From a checkpoint of a small mixture-of-experts model trained on Wikipedia: a sigmoid router.
Below are experts of layer 5 (counted from 0) of a mixture-of-experts language model. Rows are named router (the router's row for the expert), down (a neuron's output weights, with its number) and show model dimensions 0-255. Each number is 500 + 50 x the weight over its row's rms, rounded and kept within 0 to 999. Numbers have three digits each.
After each expert's rows: "comes before" lists some tokens at least twice as common just after its tokens as in all text. This comes from a sample of Wikipedia text that the model never trained on. Tokens count by the router's weight.

# expert 17
router:505574544501494560510522515501456477507511387498499585499446517534551520493619510595514542468557503495535562555482556434488483375469494494551526586457462569442498419468498513434549501468527513580562583579451493517532490440482525550437488563388455578486517535574491532524434512543488542493570485495509552475492549425544469523484622569575464425395511476400456483543463486454508480482496430521450482577568486520492519471516495467468459507483522577508451453564431369541560493539525550416430444452539488560494501470488492529423398486505489407453487522559550402507428562508539537448463452467521538399465489575483531528486421493498479583595392548490538551459537461550576631463490559524509461504590530512492434431492520482561555602570531530490426511386531496465501547429480557
down3:445474519470529615443424489544547431533504421576413556470529425532503445612527492470560487523494490544549528577452460563565429462548531561442434415506448529471500509547546536480446515558487505510461598480502548534627466522565438552542417541469488454473544500513538611536585480438508467417496611416398506523483521549475494469509494513479500498544501369556551432479577578423454490504570589461484540485483437514522491544484511500481509521483463593397451471519540599430519532478429490406434523534467553487541541473489560479403567499585370483514432466556498488475449482456578505516458405595580525436442453523556521494501474512447614519503501486466548536492550534571585516463450548516515510449526497540506488597510505396468445469555473444543532515503528507545580440483507466
down4:439504565504476485486392582539473553475458568504480452459540567512491478491389427490499502522467479520499438540408510549501476548503427564570464497518554556513489465486511335506448540542429468528525457496482451444468539542513493569490454463436526469490456479423557443435491493439533480556562602445425485520418470525432486566475468528574534509454490473482571499437569591502483372406608507517428512495510483518497380519433330499505545504547430548461467496487586523451459482470503440481434484455557499470503475465544526505437526477391461527544477413482505469389541464454552510362581503466494457578555509476526572499532493500456570495452535507643409440468472442507495568520586553499517430505498585400503508531555515515451413566525499541514525500517480498562472467565536542
down5:534457495452499516520488500502469492614497482517546534634547577474538507430628552553504549500438411440530477445585507517474505519535488563482617471408430499503517523552508536539448523464541483585492500480476458597478573489536493502471554533512553516518489534505463475496459556453438572541513530575471547594520523454466470450545542528532554526458447463524457542534477549488424556445503414563486422461429507530545533489451598512411513481487445528462505453472578466473537539568511560472454486462438505366509444510548460444423337434393495379431463442488443499543549497588551565514566538518508444482438459493559532541470505512513526464509542506508404601514390524444573482395584541570487532543549541556412495541493487511524521560562493533459478503430392399443486503474451495
down6:493527518603546427510624463452487513529469528445507443497549457433541460514525609528413580453448553531539492422537423614411483507521582477525504456499515592539436484465453535460488536404457491531499517560360464506596495567462469514545506469585542531492491442543498498484542564514513513537478492525521469596561481500509585500506471485525548451509385599482535494425399479555550597457503431456555483527484498512429465446609562491569439438447493442558434502501441557507525566505596446488543503565500475459452535490437461578527485568549582390458477510497602556534520519436532398532546427563444468533543533501520437451533595485525454479520550502525511511487466511496430589488567497549410505608515543472491533436505485441486548559462535432521496510516515528436464420550461596
down7:427552548462478429517574421526516604452495536519530533535547499571425577513509545469572534398551551522434508487535462494481463505589540547520511473521584573515391518440507571422470562613500505437488492521525506490472596490506578570534502466493433566505469549513596467498519483426546582528572476581519449439565453452528507490542532518458560443549517476588670546573447570493503481460451424478544472457487471482495480504494553435580459485576429503466530520439375516471392475488496525454544511480504484448433604534473405453475462538530635596447475543481432481547539399528532492460492488424455523533513488488474448445453514491535545485551547539513478449481462592509445428503533512491392436465497423502464495427574560529471510496386466479596552490509461563550501474522522468
comes before: "the ", "a ", "he ", "in ", "and ", "his "

# expert 26
router:447508503513598552499544540461548415427457493535562535529414517501518568467482534461557542513489505462491573537475521506428420452440497520488535543439509469455422494486454398411487497437570517512588562599468474455538497441518528469485518555440434572522513532605475501523391534566453626507545474493522551475488504462569461489408540538577429488495494498415452532474392454482552450458474465521421561616568537539517435551437492416440448507406421547464525471530391375548494466484600485459440490493576602552520489500473541557451567488439480414476528573514512491416417524474427565444528459508471444487473420547512534527483471497609470509561470570507514491473434443523500500441490525489416526471617541556476517474575483443498568511523530493487388549419525456483478554485495470
down16:541460575564503512523496491371543539531594484584525491450487504501516491514589486447520428473501518564472489546471562575493425549529460430420412488553560471576452367543499418552461511487556489476561552480534492501445495537448561591464422561530484534450496425519444493417531526524520417454557577547421467483443467595542594507411588567494491463500520479565544423488615603436427513494498463521499528473504500492485439534525419581495472492617413484523561458493535492564482485415587537524427461479543456521394430445464553456529538493493424487510496520574485530499480424414503498510563479517521442592451465553469571434411543439529552489510535418481552489511480438554467556553508513581526471547513551537410438433484536488467476557531526413546528465533497479611454496479428484
down17:423506516446450365488562451467498518571560464532501471445527526554555460513469589516504455534427513542497529527420448520553505490559495457490489466507489520469455442642552564522369401588471436514492504555502541531392590485569452423489423523582488546517449552511623528556469477543440535539497507555420540425561469467541508526574556611453536400538490536551515506433445484504444543386487545532490490468530543535549545494551454461449367558485502465552497538502536444592586599515388567499428553541506482517448554470507516490491402608516469521477532448512478514483525542500483505508454532595547472584493576512482553411510545561529502579551509499466550469538481499559592509613465506535516545484595439494509525540451578531540521520455442535513474464490503489461421492438472520
down18:439473538464523555449467499507425422465413524482543560498570531477506561526422513462445491465518514534605463523483515363521433601554631566537468467459457516542500542520519579465490452546517509460355456471504522512555546469541597466542441534519580493471496495521574475528493529458509575534458445458502533476505407605437494444584443516474579618504463544421373552570453500500577395518464494569477555458487411528511481583497494453476446444437427468552509474448484429412531461483465501519564533421511507402467506463559501530420420524447511492522457464467543517550545559524512531479478502465469554499470442510490515486435470527479470412595528537509511507496537550559464585477469521510459388498459444434470532515483590511484568474497332531457478514597530516493570480479571426
down19:551440531489537528465459526562458571419515509417534512419478538530508492497512540474514521601555542568552561482558482516494518532462534478494491486506437475577483532464456432365468523471558483448510592515554586452447563461470547484438503537497459527509454449376484506556488574482590525550451504435517574633449510493528463564418501474535511492510485546431544491556390523520464556480417574509555539461478457512450456503394493519477562459521458426473474427491554411503503368553524494499456534513564501568417514395478504508500499390529441527513476465499532473541605489510558486563408542515439467434433448492460493441434467576513587555514489525513460491463469485551485526453461466565465534546516504631471527489594533430484542430493618467499513502406594443440406551421395511
down20:492494472404478483326526571382450454468495486554464573505562494507526425442465334482465499509471546513487505439495482438552543497481568476469478519559577540514536510459502508454484495476521519453448553487453563476553529414531535539425434418507466480521364462522568500415555500520495492488493517436419497503578573618461504620503542475546455507520513452418521578465482426483577504559520481475468497522484534571477550498510498511573486456524466522403543523451629494530640537446419459534427478475548464533440614425470538514576515424527476519466488486525514465487480509553531482497418459454561374499479444530465541429457554461511443440484557487545516418404523533505522432489468508465548509502427428520499523442386526459435510600452499501427431497484481542493508461481569450
comes before: "the ", "to ", "a ", "his ", "in ", "by "

# expert 13
router:494468554509515545442500485494534476437470533483493529522415486536507521379524497516530565533465387485476497578425544517486503446519511510587522575444484504458374521488438500451536506424556530531608492583428516449570505491490519429436489492452443572591495500498567544532461496470413541450535540511546540410459507434568396499480533534517497511481421509516521492416449386460546483459496507521507530588631482548544411559459460388471444573418447533581429437527450478512498399516613529470398458381573554527499436500411531560474571534501509454500546571558557459429423548446479549477488453493499496498515462580496559564485484426520406514507512583411487517517456499578605567486477582435500506470579530567495463465489500450489515579485529428513536547456526474484498528439521501
down4:391480516499553467585541489480522473463523582413559474484487529477592472524546565521451506541504491614508495578556510466519502505466518506406583482471507418435482478425596519478413418489568554528483456462478604434487457553507537456539483494518468536466623494511538469514529508514579483393536390560467503412397544485481564574487504596577540465478666498525518405432446454542489506494519490508413438485513455487540506545497528482499593456431508453471578395515549511460463446542520449406472458472537421466510443525437528469475513596446495569514450574557510498501465490506475513535535559391533452459470421478513564525512497510523524497532462455524529548446459445509599535521466617587520577426506632434502508537519462505502581556432496530472502547445443504438550545521473547
down5:512410510367595548474553454625498505492521463437451532489498460512510467638517439422539513443467535517426493527555570492432510468535539511538496490394511391592476579544429534488556354533554405546529544493521482502455463524444566490496560479485497475530486462502560488599562424489430543508526532465497527485544492585523485428536524430525529473447480469545473521493469498515536492521511493528504447504455430480545495465475493540587472590464592458480479505487571403521483569490549475514509523517498560488504500624439560368426517436498481448478517523501483572510612652483455603593534482523527530431488508435448527379523461557567547558461562493471536512545492521455484474586356504434538477531431456514454480523537510483555538469447471476480553485435431559474507564501525461
down6:518490436466471574507578521522495494510560411455565575550550493538442587511502441478545630472548537568524469479529553498554594509513509603505473534527478487585529517506468466508534438475463521501471453455515391552532497510504539508461518433550454544511427467552631582543530540467502563383596509518534521494481479559465500428573475439543466498554521443527497518483509456481522480480535448477451423559432551473531436394508424503573482568531483532445549417410468521545579530489480553409436504437385585430523548539439502497469453469528411455431593516488461554533427480490474441525439487417485465548528434434471503563488514548524526505477492545504453465520610484471613449568454455448499430413518482508464370584468575495470473476541536541450559427435508396615483478487483503
down7:450433505446542362525470523381550450535424468615453403435395483601487500534459431595592468557552482427420554601516435473442513579479436568442432468526523532526493549458549601473549512507527470574576483579506437512417574442448427519434470479472518519523493483585508462433521485509473478540455524512554508548471441497552419487444384441504495518606555547538505449474504516461610432411579560521533590474472468523563421553499524493519482486477500484463496459483446522474490555474515483497498554511571472544533479440569515473536465519432480425484440459559535565430492468467548576407476496560489510436487405418446506406561462548498460520470568497502466452497472508422464449424514489461487531440495487533449521543550494568473573472454472594584525502523578476564515493529483501
down8:450543508465471521536490474557493450521385582562523433454492470466564545520595499541434493563471604528563541473433467534491532404458465541565536526426516560450422471542518454516451499533482573430508527483507422561569591451495488506569528540488457537524516441572525515502450515512442502496506532408538608590488483528578456520489450569393636504352452596441527482486443498552512476490519556567576468508536532467519527432516450494502577532552531549542427497451521435548487493597471427510434527465550435443497511500562423520484548472518469499514517435444463478609419490556517543537522489471437524390439532575455562441461495528471524594551539439380468513489582495430484517447465481450518571488448519579498488572463548541407494590516387517511424493558557504512474467459517535
comes before: "the ", "a ", "to ", "that ", "their ", "its "

# expert 15
router:504531500510491526442512492500512480486449418457557536511421453516582556410477499550425504525575498345619544523443663498476374493505527545511510469384465528466510467556450500502473467475508541569497478495472541481581493516448491552502549551448512554497598507531496604526471501504414512519510512530513459470348562533534461476480466543541492418490506494545401526532387430497572498471538436462542505545546457460500444487473405431529516490465446435507502448567520439602615519470528522506470485454464455579483475478456582555491467526472596514465535528569534470385513437428480461353524409483529478513465526553453426569375474517506532555547506499452522565561486444537568499445502531486414508542531536546539501443514464489529560487600594464502543470414543494502487537460475495
down4:578488490345480595460519584483431486496532362561497539432537527485501507498526463515504572427459449490475538530478519576435509544506504454506467466469475506502540435461457506512479465441492587591610449481503414536477535481529495392528505495491452450472528439543492545451426579471397522537507487454541436390500415371482371511494502518520524505531525422446569551550506466391473491534572556487415539479517496532474453466404578539567576458501587517572420497388485486522447515480504533493469557387441554557464537481469507491445520451507501427528564450446587460458585453514524579526574499565608473493474476538410519485489468529491393504510552426545545410462535479444451466553486576513573531524486457597530505427531498511465522560479504476585518488490579505478524468530517484
down5:482430496471543573531504435545515470518551553531501485391458517453495576542600575486414567450488548551485528421463536525511430512527486553505568492426517572535465539420461490562450591568451535431513460403526519449462478503443502511524529396501390569584525480421409418578478498501504458524605539532581409411538513537511526525409529502499577442416514503443518535518509504373474571473597504627519483435440418474477561512553521490498435569497383550566424477575411506534480479458425491579498409425445506499533522499450433558594427492533493500507490413473457533457463464530543407512542519487550547491459481460506468580522461512463492515436486495437511474557549507445532503549441503504519465509475523488511460399495552507486501520438491488519524462502540475486560369590495587
down6:487540517438378484445456489568500461498569561448537447387546489465483482461469660387505513545587505512510462502550551420636523512556560524558513455457492563536470514405485483554459481477511419532458557537498544559568468423455518531504509442465512512496436567545518443416583585459451521505581552519535585470473515466479506463480459546482385506523479488507461444481444481523512572425511474505577454488547465510474556563482567506608534541481455569501545484393525512509519497523471555514617429539552500433521560473433509610553473540556502470528472458561494487516567589448502458503491457532573646524526532442449450399462459540494528566533537522527426487511515481495449540539449528468574442530470470524518421483522508480539506435437368524468481541525522503548473495539670480
down7:507438414532512547493482471553609484483544473448449392587488489445482503616457547505553449599542506364449481575499451509497467544474477513481475519468536413497466461409515542431477459473494527471532442546384558530539525480508539407513486396531544420490496428550503477487459530499521532473490367556552561516594464455470458469521486533423519470503498467564486516561502440482518508517612484496525513452511516535602479505512498495499480518495357497545564486540493449551463507554430495497557540457536494560590468435439600418496528586578494541474501590465474425527483451512473476510509386516492451512541476442445475436491455528448529573449476579518434504512443361444483490470485557619503481447544472553571427485475391563558420573522546456428474488549401483538507453460480571
down8:452515541618567562550478461400572465576548575491497428586470511535428520436484574533445469520507512446550529507578424562506481578558530401557457458544474444557480478515510550453475531480469457457470581557455404485463554449519496499574540437526431451503421472487391596501488460537531432539511416507541557485502499578414455504632517459459482516503556498482488583490389516559469467459522436468467448500481555572517417507524451478493434485408510537526413496551469518544489473497490492503460457489432460503467543559386489514466520538491448486542459464492430554470532448516431463549419574489486519510440528494486472477544533508508539541479574505507672519481437545457463382451504439530439517479546431463468435505585575601458525465492514479469503578501554465398507646509521427
comes before: "–", ".", "0", "2", "1", "5"

# expert 10
router:457407450554568558491545652434460406500528484490563589568497531581633536512558449538460491458496506458550542471441616420417475443432554516543464504484480499438492506520449457375492474502607509575470518569530511509548468474447576547465503560468501599477496505524533477567441527539539579465542451455517571474433504467523442459461539574600475413491579435419452486497469425456485484518464472522413562516550568458493532528525485485445480493495544530528482465535421491579503425516537499424436502456501565554493460424485424500436398517447437425483613492575545499464512551425447523479558460446561487445530467528434511499446458488515513516551428499528513548509487532533520432480420602521460482440527479588468521485518390443507571529539481536511473537455582408468451561418503515
down4:478488410509502449467553553525507556514471467420453404568504442572516419519489451535559409535458383450583510432514485482482490512462516632521500510471498575490499454547494566517550498431437488493646500490383504601523512437544491407445402459570417523451456458469450466458521470516468512499519529478451528569612542507494611529505553528625495575546489418504530503433507432594533452510487464569444541433540477505425478566556461472526482561542454479599527555492529490470501524432513443474546484422485470518504460460525531519437495578475535531506498475510438570527567570479531448443558558351535576508605467499495436521554518478520526561469479565435465493457483500519412560524439492508517499515483489517535471439536504531448455491535464460444529639420511402416431479560482465
down5:478499483518479487506479539533574572556450573510542548506448464547530362534630491558450541551479473455498543550513490511446516515593537625508449440532583588491552464539454477453472505528497487580414495413563513516431503573454508474427647349459535509520552540565468480440461468528576444541544530593469494488476568444571510527486483473533466455559459434515513432477553430449395437583519472484511505478431486488547511433447473456381513466475524498542486530512542612544485521458536408405534563494522499564497571455555397428557514500470494449487496514446512540539477569506501458496542488441507420505492420586511504549544579494518453536496475570559510555552480581530487453550482519552450425544532404437549502540486506512508464499591503411519554565451548439412459572445511484
down6:447561492435498471524521567513411486508501477492463451488500495430638567510448631484444506430579439497549466449474482413461484436476465479476451415525531425509468470557496515489538502542567544435465450599478498469484561535389516490493476535445405521517433501488591431481397485562479435472455519518501358518567395479481434462442562455391552506471577439598596468473438529482544442509501509492449441525524473479519491428531576567505579476438595501627413544526479511499534474539534470568577462487437460485494467552469518587558560383471531453515510460460540431550539523604483495523440426543592532526518478459445544559565512550520463441598469514464451543533552529512530472487554540547424563479497474544490450458533507484593531535479502563476487516462457429432535433519502477
down7:460534492504403469551498521449500628500491434508515634596603506576457416472411503498459514492487500545501551475524527552559526499467523550429506518421461572599503521456522588603468526488549555432583440543480485518511383480516457559489631457528445508539441459555548464437474508506526540491475433456534545542528450569416503543494545547461523508630515505489499510508479497536512506504463518435389500599491377466532502478528477511565486472442423466439546553541459547519554486453556579466503510499504440516531523543536491519387566507530421493586541572513488502531474405504558516496500433593487509543442479503549570561502505552497574458434532508516548501570528429497567474518452520537556578445462506528464426566541506454541499548412468612501403409524442498485484502466524346
down8:413530454460468421471510516428508561442555545535488460520547449487456416504502478553500458570570521490547514515526474454559550518548496592483498527518453458512545544563583585476415502500544515465464551493487487403421545550524495573506431526495487474483564489584515492446557496517546556571518432520437530530495560443578451536500480432465426489487537549563437441460535464524564504448446582512520564507457490535421583551470563558446515471503547455419483565562433447558487535546409553545405414506516629516499451412531427586472570588520430479530498546441517553548483526559455417357461520491514567558516549510478512475494641480519564434500373495525540497495553501407468420514455494582539553481567526526507427416428493499625455466515497516549489481521473395507568540460485527
comes before: "of ", "(", "and ", "in ", "for ", "– "

# expert 9
router:496453508624527547498515580463470481460462454482532617539418522515525495482542505519480486488489473365558533520448550492449441477426488506549456524474441502478477514506458504510520546421483570470507574550510443521535537460474582523462451587503492539553507458519532549538448483563470596505487567532509532504413485472513462444482611510527522504471499515518439560432418499464518480521522466476467566533509520468477424542459449463448463583433424433539457456521501466556506479407527528404553527390519633555449494500429477505475463507438441406453498551605552521358488608524484533478420421543537393418495455556593531504417463446462445573544471504466570518571490519515562508510502533551427507464470583500392429383517447441491546498495622446498443604421497443504476472513522553
down5:586467413507512554484582519460590522533490537462484506477533461535524489505353501559450485440533474510402542549546443595497517587440510476549457421555512538471540577538530536550522523476573593584502386490469544544527380611555471512561489487562435536504428568515434479532512551504542427500462531456484466528537496552384409529514387563563500488499556436444551533527515415495509547553502497500522476486453462487423616459430473465537547494539456480399467558469450499385511585476468571563496531493524512518515436442463551406519528563532565443395523476549508427566507498537517443478452508484520525438540537491591509519453499413518526588446562611519609443455556475509488458418475502570487525471512459447479399552515533539505511477542524490457504489502446506510451510526616545
down6:478520497605455518427486477482532451550511487471387558568410377495523563518527488436447514470452525563435518517513533561514517585552512565501515504465525463500565455534517556592539489518468533513475520501574412572493534461521581457471512530453538582552584546498506540353510391513622434455517561555514499526475511495516572566539527516511530482510402549502574542581438459537454455434480550506407453538491510450468524499544538521612443512498526482539465475487544473580502510465489506481571519491432564509452523470541536486601419512411418559524466473554399539479587540524563509458419469546525478553520489508496542400513506536430517568393580431405510555570484434584427463436477492558488593466554480535439510450430509431544419550508473506504476476476368523523551473443548456
down7:454507520511600535502569458497431539483546470493492550426534571461481503475601538535544554457460431476537539463492469419459505467496456463496495593393548490509449506523484425420462485566496496529546491536474535544545563412540443514488533451451518474454441464554504506532511495520457507418506430533450460537563527388673473479532515438573518463534489557393471459477490438536503503480547480493494508554487517434512484481529503521446563525545503570537563564488518462525472469500573437597455440521499515397587479484427541557408628458469525568429465530478560399446487553529551593557457506521528554500518501472462472572478573499525487433475376520487498453518513460466502604541516399632504526490540474463530485438597491545557609551496395461419446560498471409587580471540445439
down8:479514430512413576453465476521557506524552425526504584518486488448483462574505488597506440471473449517556429438558531593577559506552565512551450498550474564505459396487484504469528512478498403492496384456512566515491466420582501545576419581468523499490520517541508516501567480460529480435476486432424562499399506502557515438516497456489608536613562499494503522452426526483543497557601457504482484515480508491489496532569545413564519467496527503518488403477448511529521395506515401479495577482501412548550528585468453559423536408455550458496430539524457463387527513570486540455436495409468464555466455491530520367495468481476401574351523525464461530585503528516481492453526443458475458530544593616548463431516454535531500476396549497459483490460503534455529485605473431
down9:583472465442450614542608491566537492499550488550570549503491502470527580547490601482572525549496462484528477600596485428456550541493553477449570537449457489522530550501563517527474507473388547519463480475446390431569501429497539555524580479465485511493462534398417454361533441529529536480547485528514443476564442469469463429614537511578411437383503425483449511473438495574491492467461521473563523416536491538502490437552429485433513583523544468643521455550436588404496515474545434449502501530521557497551574541551569467535503507551501494511548572537488514515497449537479514598503557489507455481539409555451521432490499571452519536474574496477536556474471410513477498538448440415502498496506526488554386418467550448459424447502502539505564480464459507477440438503495394
comes before: "| ", "|", ": ", "(", "by", "– "

# expert 7
router:429460523506530546452517514491403511474509485542539520517489489538536519413561420478472504484516508465576536589440561428473441409543540513512481541482448467437523582495461487480500460486448560558550501564410435486554588499527521493442444530449389510497492463558427473548396503517510551438551514484556529496476551446580480442503544558636398480487447485471485462513526514434588478451468461540433511591482420546540434508546466510477458556474380496518520433476480453484491521474513543498458448368557553497454425468407532576470453544447460452389585484553473437472454525438451568514489475415511476420510403564491564604441466414498435534518561493468565477555487450577536572479544576486474495507610552549463464441460535421435549566520581469499523511427544515532431591459453517
down4:474475486513555390550458605576556451606421584465546505552530547520453474452434479469482422488481441521480497471540437508524487455592533495522541503499454532503488593504413416480516428481418445489500537483452470473444515517518510499466547517554539436531498484465513504489443521533572460439463465556510544598454412460532489520490433466579540454531421462435541384497474628396467514484502475478522497567468397503482499460601530536418490507469446537422450588476506516463450414513592495537455478487467582475519488549510479462495476540505618577497497429475470588453525557441538518567415492482456523511526606564554531453533495449581433463487583477544580469465410459446446324465598462495494506509499488503562482495534472494405405511468521562498508515502432434507538567480426418
down5:459467435466522462538569516541425511507429496501503475486524369547477502527460518555530549601513452528511496555498523463541499490475471458475529489479464453503490528587517520422494432519466561604471524491507381542446462570414354570519549540476505558510439520518395464488520510455436394446582494481533547522428462503576519533437548515497500451477432464516525502588530578487525475528473414558510562545578510579486454530484540470567523505443507555565466492519500539438471388539545498522534486458483470478500479483523404461482470454508526421378472542490432435451464592393572561447581500477597472474479466484567516508555502463523509532525639570510477520498489396534467532487535576566469455450460451464628548579481524535436428476373449527523491458478503392609545454482573482
down6:454594492536469433533471552522455443560576538505478429459520523528491484577573430479510458523525385520419473445534478541439504466471426493527519527490508517516459518481525496567525464492531479510386532447504440461470519383511503475548412523534439459579452518474568476608512470450469429482588455526364476527526540441476548525527565501493478496429442450381464538522494427556504450493599588420601499466517405529463503472442465521392512548566562574508429500534535471415490467544442490519509443553462589394466457459444491427524459495537489498523478455486521514523473508514475474476568457476552466486544485477439424460583471508482571487586529547452517553534556577487402455420605634451506463460402465511438499467548465475564448554429446586425600421502519529500478486500570517
down7:471487459506544486530593562462477553502451550564560476557443431505507488527425552480500516520532465518414454458537534557584428500458557477377447598559469494492507485482450468498508528483463523529582430561443508526470467498461496441441533448459400505464350554480504442531516443521455480461575546462487477568461393473477537528490536502441513497492536470454552464555524512493579507453522511531480349491510515439511595485589516499552468484499529425506469517473514592536465441446458455520650543410485455490473470500515493524542514458594579492470502481427555536453504517531556485522592483567483536426500559569593497488521552470492476509515528543562464599511466498479416613588420514483533524614471505391477585458595505544404564540483471524443491466566521502679543531540535530
down8:503526524540487603519487517490473475556446489460493470557490519482537521491593477578442492503425548497490553531557562419486433490513527471499459588488460474511507530419540487504564521615490494470570493515457472511475437409438535481548481497473566447562590542557463454536503497510474603512506643501557488488481554426585438438461538640397431508480385445537504586445488556616393487471509519574521516590563463413478510538491472452477571469413502441448568524448555465570390457533526440493495534436420432545484434519513544507478480521409472530429470443548508504475564452486588624454515515412495571466533612457461494464502480492428617472531453510451500507555496516526455478516445494410457592511560487530482499578560451519549480557526514470451574490503566508516546480516412505
comes before: "the ", "a ", "be ", "to ", "by ", "not "

# expert 5
router:520389532503506561406557572401523495431476518502583549539502574560613511462519584528351513380532481438498513585501568459504423505473558495579497476524477493454473472483443480491596497515539561526593520519518478434502483463463539582487559510459472544566461472486526435485439626557453625436544502528514509434471526505520417456425540553464483495423525450441448413509536427462538495423460436590491550499541549526547415521469495370423475584508422539559510437542439489489507387500571592459451501371539520568502474502399497528464530523463451478445549531507473485497437467484492484464513463486502482475498505561431560507431484469521395545529472484522573524594436438525543546480390526512535469479527550532410438438525527481456500505522552489527499559469535496479435512458469525
down4:539476512431516506507520516501530497500476496584518557484489410466429524585512477426496463547528491508383514474543553571460504565417518540460475425526450484488592525542408401527470487514515496509531455565490480490460526499474514489612475497530485534464482587631426540482507459588541481472490373469498508418495540629515571490531496511598512545560498413477509457513472538568506526482491537450587548455517463576581529577571584522373543601496541479525412545522466451416373488575502518447538578540571472501478581470536423571472453464511468459565490481554593601608447463524470406518491472511517571461536471479548465432508448567534512356500492535593497608528513547516507499462486525547558496515464526531558549527522472475532538527483419617516466492490486508560559458509509449
down5:624562557550555529569482435484469549504468521488528406511513465507500505554553483450466402475482568489506421531404447385563508461521515459426520449556424438553473492511526476480507467523484374485466487491578466546446483483485434575507584540426545462402450457514501450571513515387526477458514578535517528553451618404506455577455550426549481579471450463549441510539575531465507445446414480427480570470412527452434577504539559597472446516487492499439591560494484400538479548557483464418490509509468531471546470425545540521583526505569486487460503519516501545476541569415576461570510553440448501500440511492402449486511479476564617480503441467467407507423554575490423518535517553527500481515462377539557473519488500478554562520457499496542485510482537515487506474510548354
down6:516537423545559496518520431485529371475523557524518647447534461523432608480480545465537466444434411646551464412560567496527600397543553506504463494483483424432476554494540531435553464494456446451605567446486571517510517501495533515507433355514518495562481427475510522536513460532524485482540470436569423460488490443575500546432512516517537531512512482532442491511514433487446488533501578488438462513543486502461471437412598554504472449564471488507529362497471520466497526406512347526498534432592529513442493501451439472465570408488536539472508372589443566491543497389513489479470427458439429479488414467505544491521446489611428513491481570560442500474548467524473505478441474460518579502430582516526466515509508470515538453473533451506512504492524462413482488456511481
down7:476411408567575554553522644500558507544515587434566427505415546530555572509441466481445551541506555568495570510590498487508477439441536511424482471476456520511501492539516512537515421562528399461426535496550546619522486503527482495579492600435448502428592486514437488416590541431457489462507560487473453532602497537501507556413492550551533539525476476545449446632529405509523554524513581471481539477462544486573475547513509495445480487514462610485465493543429427443430456595547466583463531523444565517438478561514482458530437417461563475539466520594388452552540485502454469500411532511504516532526461524538559474572539482518570581549586538467518424424461442495514487461473563501501453426499507479466513472426467474487482605559502508567507543601473506471526432555531493
down8:538553497616517490535507499466518396482492349470475458533547480497448579462513511546485574512491505490508437494644556522479435449565485444452511535495495501558487446564538468467490424459551603510405504418525522474418471520432562517538474511487580494526477452411425458476534519500493585524441470441464455497526440518519464393457537580389460487468551524410439523524511434578466558486440482526575471466510471507565603510464458516537531550461433493458477445519453464571475442527571580484447552448507515511448545575560478521577545505502440491450491497415543575478493490541554527532498492444501416567507420531492485496557499451427427574497526460502467472493554490539622541414458483493507504472454443559514611512598331452500448593487548430497525563520579506475596429469492490
comes before: "of ", "and ", "in ", "to ", "for ", "with "

# expert 22
router:519531473556497490523539505488505510447466530506521553481551516601537513484495430519425489453527469405509605519543517517358456463460537479569530551523458506518442495443468527393514505394490456548509568571542517408494555459561532544508453502481470475519614476525489467540437547488456592446577494524547598428354533430539571432539599510520524448353536493422471447438467431556533433521564480573456508655547523516476494448490422506555443490499496472557499502483449443531524404436491460385473549476535588491498370463519539518509463601419529463493499428563527441512424528436471503401550511424508513427439549602422486469456473449499448537473473521415573468474507466547495583518542477462467501509453446512538484503501496484486519523527543516463449510465577491517498544435507570
down4:394468379590464538447563534498600466535502575505464518479460511519460512599550477496495521495551500466580431442610464493527537415474544493530436507458528487551493426469443552588575434489469450538473509551509525531438494550593544508568496487573587489537524471525484466526462512421420548536537545420552469536530527477516460415552457447496441525510544537524438500516518521492548437413457446522450513530383435460526412493529620462493471522417412568473596557464546496518428407477489479540505523527423493422419498456537525483487477453574550463450489542439548518488514475434490479548488551437506529557501490485543498633491517466522480590477552519493573469448471472556557477419457430463506415567514488563410582510480571567556585429469653482559511484523496527447482473400501568
down5:517550441559456521513464540496542475557526454490535522406542495402397477410424487530468513499561501418546468532510479516522588438508537451473445508472487390487429495508487499554488560522414456486422563413471558581575464462485439574484585522562515507453562465421486553435550538537527456486454549548503585524465446553397455474504466536499449505514537433471478517479572450521510586497544478429462468567483539493411543435490622536559558549543470519481503519497469442492552548534522481437491590462557564507492534540527496445509463476581515527426611608526498530434508452502413430417489548631560442490471479441465498565524515598593538456535461480540470444563520437531503466494432499632634486552411556514582418489566514525467563418505465464478479555500501462539429488468464513
down6:454454521508540422564471471571468440569503575572598508520417485458467459525529493595511529510514529497454500504534492415498506526473513538542514334588575494511493499500520473498411597566511511486446527513455533467476424484379473510509538579476479506511478558487536523454482560522496564438516524455474452476416432393473540534494584448487495578471562502400494539533450519510464515546404530531598380585445467585518509601442497526486541600526492467526554522457513603497498525557516500552537449515475575599435504549545422458488471496467473491452605448494462531539463526461554459479444459480455420473533518419462383425466504526488555498597496504472533409533454499477452529458589515459458524414482445515488444587488506500492533621513573497434432578566446434558492468536399466
down7:456425534497534583413479429513632454402588499510538575534453522548520564494518460454450589552509528504560483388529549449519451493475454494569495501449489436408486448424495456457547494463367494572514472525484474513469501451477438505478564413463539452404431563427506550491463494526510497531566542561517473452462421582521395561493575489544539457496497522368533543418560388554522525504492458515538569479500493462475549540526540585568498457474523487421427478497427338521380499535456526528475511487508520478541499538510475453551582543488526536410504446493514457501451534519615476501547507563510499484506526525529472400514586626524524491463599499472463518511456432506450522518443465527602510510480513519428529568446573496522488493609458490466517453534495561525592529527421531
down8:459578513519533477502555481468494496467455632493374458514478457492578551589401448531463549540445524466585450419465568489549545518495474441537568479473565455519546514546562499367541492596476468521560514462496531539427453506515465594515576447559516564463575526451441531544498473543455498560404483453451501490498533548406416602528467498496517534623439517441480432528496572529457531441536436507567504510585530547451526458502441513594465529496473556552502472565508496475560480481470476444625505498567481487544587564517531617535541457516616500508551514491559488504489493460526430545527536502606494478468492486513531530451561398513579607473558481551611462488573443408490512487589522467498464620471495489472564452500480512489529519526524494447515539411463591518512587491562477
comes before: "| ", "- ", "\n", "0 ", "1 ", "2 "